From a checkpoint of a small mixture-of-experts model trained on Wikipedia: 256 experts in each of 6 layers.
Below are experts of layer 4 (counted from 0) of a mixture-of-experts language model. Rows are named router (the router's row for the expert) and show model dimensions 0-159. Each number is 500 + 40 x the weight over its row's rms, rounded and kept within 0 to 999. Numbers have three digits each.
After each expert's rows: a language model's description of what the expert responds to. This comes from a sample of Wikipedia text that the model never trained on.

# expert 27
router:551549504528473461459544472474425445455608502478495490509475450552528460560522394430514481524466496535488492531582524478497544511478547525537504468471499500387524441521503440495490490547494547557543449432518496531499538554473489458510453483486500498495428529536516489489509425457430437497552472497503566472499461462533435495545467478516497485468482539543553555457491521522543566486498479490471531527459567546513554436511411523488573544511535509553533569485534452536529565499479463
Single digits inside long numbers, scores, coordinates and money amounts in tables and text, such as 302,887, $700,000, 9.0.

# expert 48
router:541524425567437502445480510536489505469470513448516534558462474605514443502496449485531508478527515498476527530507453414421532477531563438518555523502533455481504479483491458461537530483524576491592479496548505479532517534474467403545511504443595530511474471484539509513498475489538536474590421472482513484502479436532479529494510536467473520524492491496512460457483413460483583538415421472490595525484545503497527475553470554503501525434526515537510561542494528501468574486531459
Word-final pieces forming nouns and adjectives after a stem, mostly ult in Adult and difficult, plus ence, ment, ity, ness.

# expert 60
router:481529420496546515508515482486493532513491480412487485527490537569513457496514479506514506513467498498441519545505527428477542480493545444494617486524520506402575472542523427469457541476576523470510469496527475532519487520508496410541415511473515512499579554492590549500526495431487428485556450456438511454478494493519471473499435438515467508481423555479544510481565449516495524539476435530508548593471516498533511507530457538439499548490536564529517509474530504501540482400527443
The piece le ending or inside words and names, e.g. Petro-le-um, ang-le, Tack-le, plus ple, ble and the word met.

# expert 44
router:526533510452469549430525429474488516459584510457517564524443530567533491549531491454531472507455527545461552555581505474478505478506507403526532537486570503470490482501527450504491522537527521573495453437555513478531517531471472447508459455495558541545481499545496556458477437468526480494529464423489559468576435455556426497549470445449459469412460494553540502437520515457531554529470457471486535518480534549483520444548433533453529510442520531522443477519523458519537536486527451
Points cells after goal difference in league tables, pipes and signs near minus numbers, plus scattered words like the, world, Ind.

# expert 15
router:476520424542503544497550490445446485465530534480520469492479476523471504534550515499551484479507510510457501480540443456454511526427523459542568477430502448424487474538563470456536553493513500482496463495504544561537489502468477454515486459496555491513543532533519571480504496441510523489484456474463525471538503459578500516542481424376442469458546535500556557462602426502532554567438496512492590544476554524479534491498451561446535491459575475563525477565533514505481519525480421
Nationality and demonym words such as French, German, Roman, plus word endings like ol, ian, an, as in Alcohol, Stockholm.

# expert 17
router:516494528566499432446503492453437563486536530437530492491513522517502472532547522467501467525436536529500563520466520428425548515521533514506517426527487440493562487515546493483493528484506507540529420484526515466480504527520507470555522457464546508547484533526509528412491454414440439474502444490457528448568454455510476495513460506484510487534511451491531514472586516491541562575399430405480518503505502544433538475524456547492487567465543507532530580616541464520540534493497484
Wiki heading markers == and === after a blank line, plus the word See in See also headings.

# expert 8
router:542556500462451558436526408489483518466579515451502551531438540558535502545536492477526475499465527534457563558582525506497499475521507417514532536489571511466495475512536442514484530530533529567490437469552514475528524551459465429513449447482543540517485500545518552476470446464516485489517464443460542451575445435537419509571460460470449465418470481553556518454516500448545534521473448483482535513473535537480532427548437525478536512445532531522456492513511481534549540482529449
Scattered word-initial capitals and pieces like G, v, c, month names, and dashes in track lists and credit lists; no clear common thread.

# expert 13
router:552603493474484523454531484443428532426516538438473527503502549541527474567569462441509451494487479541453521528482476486499517452443534441546507526444487491495473496483498501461524571530513577545499458444522535501549498551433534431501456495480557563553455494518534508430506480476408529513492469479458506509508505437575463502551489438458479486469478501555542560425514525501495540531500468489462585506469568555508513444528438530495530521479496543555501578468522505553542522481468404
Leading two-digit chunks of years, especially 19, 18, 17, in birth–death ranges and dates, as in (1662–1732), born 1870.

# expert 55
router:604488496511454458467539485430441471471527526492497499516465489535543479559594459481504543551483533535478542565587512472491503459467511489488519523474504497482549413531542408515484519489544495557499490502512475452495529491473506432503488471489597499534520493540519494503447503469496463495574426482495586477561444480516475455549423504497502476414517506525532569488502493495542501518445460529473563488468575497477493407553427534484507486437549518587492529490530466546504562481540412
Semicolons, mostly in lists of abbreviations, race entries, place lists and table headers like v; t; e, plus some colons.

# expert 45
router:518556534518446467438548479473490495398516491490503550556424525533595532579527515485532493548432499562462542567496512447509542453445538437492520485445501489483536432460517464537498535470505539548501417475488492514489496522418509503523438494511579518518460482582513537445466474505458529439518501486461522434600502471493455501490463465474505478468537456551563503516564491469547532515484460494479522498505515563498504488533437530504488507511533519567447486567550466547586526455552425
Opening parentheses and brackets, especially after names and titles, introducing birth years, translations, counts and dates, as in (born 19.

# expert 28
router:581502485531494465437566411495489442490568534472476494488473475500526483491501430459500520555510504535474567520595530447492523473468558510453547459480491459417580409520511488550441571494534507576484480516492475550509517574477442482511450502512497505571489555570513528499534440501461473425547471481511495458546461488496517485530430496510509494462498524530501555503537548455536501503435462478512512506487548593455466463554472506422501501463553589546522519486556463534508491445484432
Roman numerals and capital letters I, II, E, U inside acronyms or word starts, plus the pronoun I in quoted speech.

# expert 42
router:536506532533506438436578473465497516480580504432499534557515538527542475494545474441550505512477505563465533504545447504498546459546505472501609496488500436471586473512511483484475557493486522533524471496536518499509487551460478495512498434440492500515522526565515578507525484471462445426513483456516493503566483491500475466527449444478417465438493559504495576492550507455514552538458474450481508487455578515451501397571477521472493554511566553477489498539547421489516559417568484
Single capitals and capital pairs inside all-caps codes and acronyms, such as country codes, positions, FIFA, ATP, BHP.

# expert 34
router:533541513460449559439531411481495496455578501458494567531439549540529493546545483467525476505457514542456555552586505497484507465540518409521525542485556501477498470512529444512482526524517526551490455456567521479531519526452460439518456441491545527518471487561520566462465436473515474495526457441462537469564445429543439497575466443469463458412456494554563516452500515456538528538465455490496536530465545549486513442546442526465544509440525528527453488526507478531542537488524443
Structural tokens in lists and tables: row-start pipes, list-item hyphens, closing parentheses after names, numbers like 10 in stat cells.

# expert 1
router:547496477501430448454498476531502517515544562418461562472488494609501496486482417490488512560475580486494502570519547426425556488474526455465502488492523500433521472489524507472471544572497573523501475408527457500501464537465448525518430465455522523502504511519521524488519486446522524451522472483526565460511485471535442500483488512516439546504462494534458533483519425499523532505497449458455531492415524509538592454558478533462487602493522564501514567520525465497548558427573475
Word-final pieces ending in s or ce, mostly plural and verb -s endings, as in designs, rooms, pounds, received, performance.

# expert 43
router:543547501458438554445518430480487515468578499452506565520443536584532511546544495465532465513464531531492560548568525500484526474515522408514530544485573503461497467515530446520502522529532545554502451465557507482531524531463471446517450450507564543530495479531506560471459446458513472492506470458459556469574433432540438507568470456466461457411457485549569516437509501445544533540480447472484537532470534538481530436518431520483542517445516533521456494529528468530548546470526452
Pipes, spaces, line breaks and number chunks inside election and census tables, such as columns after vote percentages.

# expert 4
router:548536513526409474468513481514483485477541520502467505521413497529537455499575479458533506504499553529433580563605514504459512451498554477544508575521492505452504484526550475565475554517582526527505444453520543467531485497489521491520506424534486517519530529546567546438493412490493465461492403448477531439499477475508477512520489483472400481448489512510519503441515476466511488539497459507448541515475566503466523493534402513504520548414560486539491501499557437499492500453560406
Conjunctions joining words or clauses, mostly and, plus ampersands in names and author citations, or, but, then, et.

# expert 61
router:546514456482519454468516402423471529519550530489524552501449513531542468540596472499519466517463517547443498491540509515479543459456555473475493548520474517489509489467562464492470522553567526517558448502537513461503475478485503457490431464522574523558507533559525539435459472482507507432482476468480540426544422437530493524567463489467475541515532471570520532507481468469513526512491460492456552561455581536453550497587410558442528509424577535553461507536536486525537516505529454
Commas in running prose, after introductory phrases and dates, before appositives, and between place names, as In 1875, Alsina, Minister.

# expert 35
router:490498417551482487495548451442434536421525520492511508545461521507490471563587479492587452470429473486410489533530478475444508485487575505581536485459466523469511476585529476532561515461476519504497493444535545575496542496506492462477499505494558461536511518553539542470464484426517495462560509476483527509514487497529475505484441456463475547534533450485511504444547453497537508570397475475552502540469538510510523448554425565497575521487566542560504447497558510465538488524443449
Final pieces of place names, demonyms and compounds, such as Hawaiian, American, Island, Zealand, Airport, Outfield.

# expert 39
router:487530493467415526422468490454468511416565506460558576525455508489503509546576490454509504551464559484490517575502496464456541465527552436484495566507456469457544420564576458518479575494572544524502451502509515534494517492454500459508441473528498478529493527567579576483449484486478458454536447408478519497533483479584504545520445455484475463533483528575485487489584528465550558491496475503445497503472535554486541514508435529505515550512523534503443514523570503546548481474489498
Hyphens opening list items after a line break in infoboxes, honours and career lists, plus hyphens in compound names.

# expert 57
router:585496452556438431429509484511449506444508510452477538514482462522533453537506438485552485493462535518474541597508442466443485471489484500537558485486486514515501495477514462475514533542547499555503465485571511532563481558481491475542509523425580493548549484576544517537462469438410473461565476459505520466512450501544506534517433441429470497467474507553484534437490419506508527594427426438465492516493567508495537464559504513479493515480549553526469466592542500492512489520485479
Heads of names for organisations and contests, such as University, Party, League, Championship, and endings like E-lection, Qual-ification, Lab-our.

# expert 36
router:527555443512495469412535501530496537409475504495547502509511479661505510472522434495526494535493581526480507551466522430495532493479482517575563481511522426492509469460560424548552534473535554556508463469550467522522515501525456467557518490497562528574488471488559505507519477462440524511492472432442538428487455460546481462480490488475515468514554530513503494443493452464543556573403472448495499536488547504463498445521486532481489532432512480490480538563498470513470567459556478
Middle pieces ending in ct or act inside Latin-derived words, e.g. Do-ct-or, re-ct-angular, Ar-ct-ic, f-act-ion, el-ect-ion.

# expert 9
router:468531412450459502482575425515457551428513554418541545514461513630553489486514476484551509571515567553464519531541443410520467509492492503497584499484514471497510441514517453533520545410559532543570527460523540497480513525477449476505522445542509529523489479535503493406506473454410474467490473485499541496536484500520509468565510466444490549497550462477499556440499478491506520493434446496537517466497500524518556431501472535466513513493506481541430483543522438524540569484545483
Short consonant-vowel word pieces inside words, such as ig, ag, ev, leg, arg, umb, as in relegated, Review, contribute.

# expert 56
router:535586484497497553405520512461416481492566496483471562530449550539460434534579476427535504495467502541499523492550477450494528462566502466538522507487560426485520485475511433463527553552534481514491438431543493484501516498494525462492459500482487534573469522506526522490533500429472493487540462499446514501527460402505440527501489400516442539501507468500522516380508470493571535498474467475524569552496546573493509426504454518487525535483502534541465546502573488503518545435539435
Middle digit groups of large numbers in tables and prose, especially 00 in 1,000 or 100,000, and vote counts like 44,687.

# expert 62
router:541569494512482527431542487474461528428511517448467539487472520532499453563544500423509434487446477541449546537492499499461488466465512445557519546518488453505510503440498474474532567538503561564502399429552526485551513508439511401552434514460554528565473502529523544467527492487482519483535488453449546498541446467547425466554488427436416523463482454528552531439518524493539540558514435466476560497488545567541496487523458523521554505472523514569486529502542488533515522482508451
First two digits of years, mostly 19, 18, 20, in birth dates, year ranges and parenthesised years like (1934).

# expert 49
router:590508487522479421464533470488491472469564559478502503474476456502479477545609479509513515538475480530499522528501482434426538468444569453474510507506488469493610491493509432537499583514527518474577459459538445492513522575488447461517428518534500536556544490558549476482439448478482509524542502489496612456523502460550471455507490488483436527519528510498509480483530513466535508578492464492495492490486553481465506458581499580452516552500564494532495580497497469566533466392473477
Words introducing a complement or clause after a comma or noun: as, with, including, called, named, when, where, became.

# expert 52
router:512520508531491483461570475436478462467616494467507512517479527535535441526521491432595491459466543577456506489557480502466581492529533513556590513513492504430547464495526475483476545498502500532515472471521507502491458576418453496501483492449500489550512535592509571522523475465465480457541473432478491493561422486507506487574444399490426492467517542512489548468546512460519499532464458481521495505437593539422484462540427503503492570500502553492483520536507437473496552499528474
Later capital letters inside acronyms and country codes, such as the S in PBS, the A in NASA, the C in AFC.

# expert 40
router:493498519523460459505548454461491547472500519502500516530436510494480506513531504433575464534442559517496514497574533480465508518509567431520585542482548474476537440533516426484474498549493562511548471500514502535573524546509463493492498516502582499564521537545561550426468421459427528529524434424449542452549483493572454527521428457423440512478505491490506485462526524476567521497440446507485543532464580500470539510571500502477491477422541482528467538543534504565502561471505430
The, this, these, its, his, mostly at sentence starts after periods or paragraph breaks, also inside nevertheless.

# expert 38
router:498550505545477444454535434510493496478575519395515559499450463551523457497500517490523479513508519536454569527560523469475540462484515415521529474506537537453570494527542478546482533528545472478560402446533527452568546567461482499563483470538477557582529488488475572452462450492514504490524470465504523432527524432517453503556443521510445525474454435484556559517503448460547493506449424503495497476498568457488533472496479538413492505447499549547492525509547480548462529439475456
Clause-linking function words in running prose: had, has, have, was, who, which, he, often before been or not.

# expert 51
router:546519514520520548472573439440409542501513502493473504528454487526505457558557403491491529529487510491471534486582546482488521483492543506485497545474496485466503471510551494536524571473524532533587477480501464502518504546445452411536454442470530513569548532579500540523462503469508448422481502441417558463553434492488523500519429488426517460451478477567518497457587472455529543522500407520486566504452518490479512466535472510493541509470488502554539554536519473534549526431518428
Colons after infobox field labels and list years, plus table pipes, as in Kingdom: Animalia, Cinematography: and 1993: This Boy's Life.

# expert 32
router:562549514506506533413542489439439501460572499447475517506444511519527465550564426453529457486500522499491525490517484454485500467477493469534540534451512485448515494490512443488547564524503545542524474434511509474536540558459463479490423500519569547539444508501567523442517468464476532452503485485479519495535492413516409513520457412461487533519497482553552526394490510518546549506481469530518561569476566543495517410514402540491564535485529568548506549503533526521517493499494414
Last two digits of years after 19 or 20, as in 20-18, 19-28, 20-10s, plus trailing coordinate digits.

# expert 23
router:467528483523455499437463421465486527475625511460559518545398475570499463474495514499554489545488501499419558479604509496462548484502516430542542472499503526454563514562524484526453521560568503496509437511517501476535483542444460495552452449543530508578474485531523578471510447440504451453537442467433517481525521451519430509557441473497456457464443460500543550505519505477529483532436486493548506470484557503508553452521473487455513476475544563511554514512540486504503488452534451
Subject pronouns starting a clause, mostly He or he after a full stop or comma, plus she, they, it, we.

# expert 29
router:541562469500464509440533466446497509434539513461487551501463522545579533544540473479499420598434590532483526549493471442494510462500568475442591495471534428495505461514547507507558508540473491569521442471485514506560486558445461483561476470506503517529456481542519514428544447482402497453489451465499549479510468490522500480539440503495422487522509444496513484512533540490541497581444479511539485518458525535437525470583490520434507532501551552499485533527545466527578523445538506
First capital letter or piece of a word at a line, heading or quote start, such as O in One, Semi-finals.

# expert 31
router:530539509482466553436521423485502499463588509455512544536439538572537502542530493471536465500454527547471565557570518492490512474523501418519531547491569501471514482512540442530493523525534538559490461457563516478532526534457469433508458439498563532538494499545518546470484451465525497506529471450460558466574444434556432506567479456467455470408469486555562517440513513458530541542464459485492549530463535534488514434543441542461529522435522531526457478525526468534563550485524452
Pipe separators between numeric cells in sports statistics and results tables, plus stray accented or non-Latin characters in foreign titles.

# expert 5
router:541582473530491430475575482516473511471510555426538518469464487547513505458551475504492531511476514557481548535506453381495524479462511413504538460483509496475603502513523510496496592468573498511567465438550428437591537540499472492472430520541532525549465476523477535479489475446486436478586484453491549473494504423506462499500518508507424538487519535497564479464501431494524528524429444489495499523482551485501562467509493554452480519501497484584523542526484438563538517487451495
Main verbs after subjects or auxiliaries in narrative, mostly past tense, such as played, won, took, moved, together.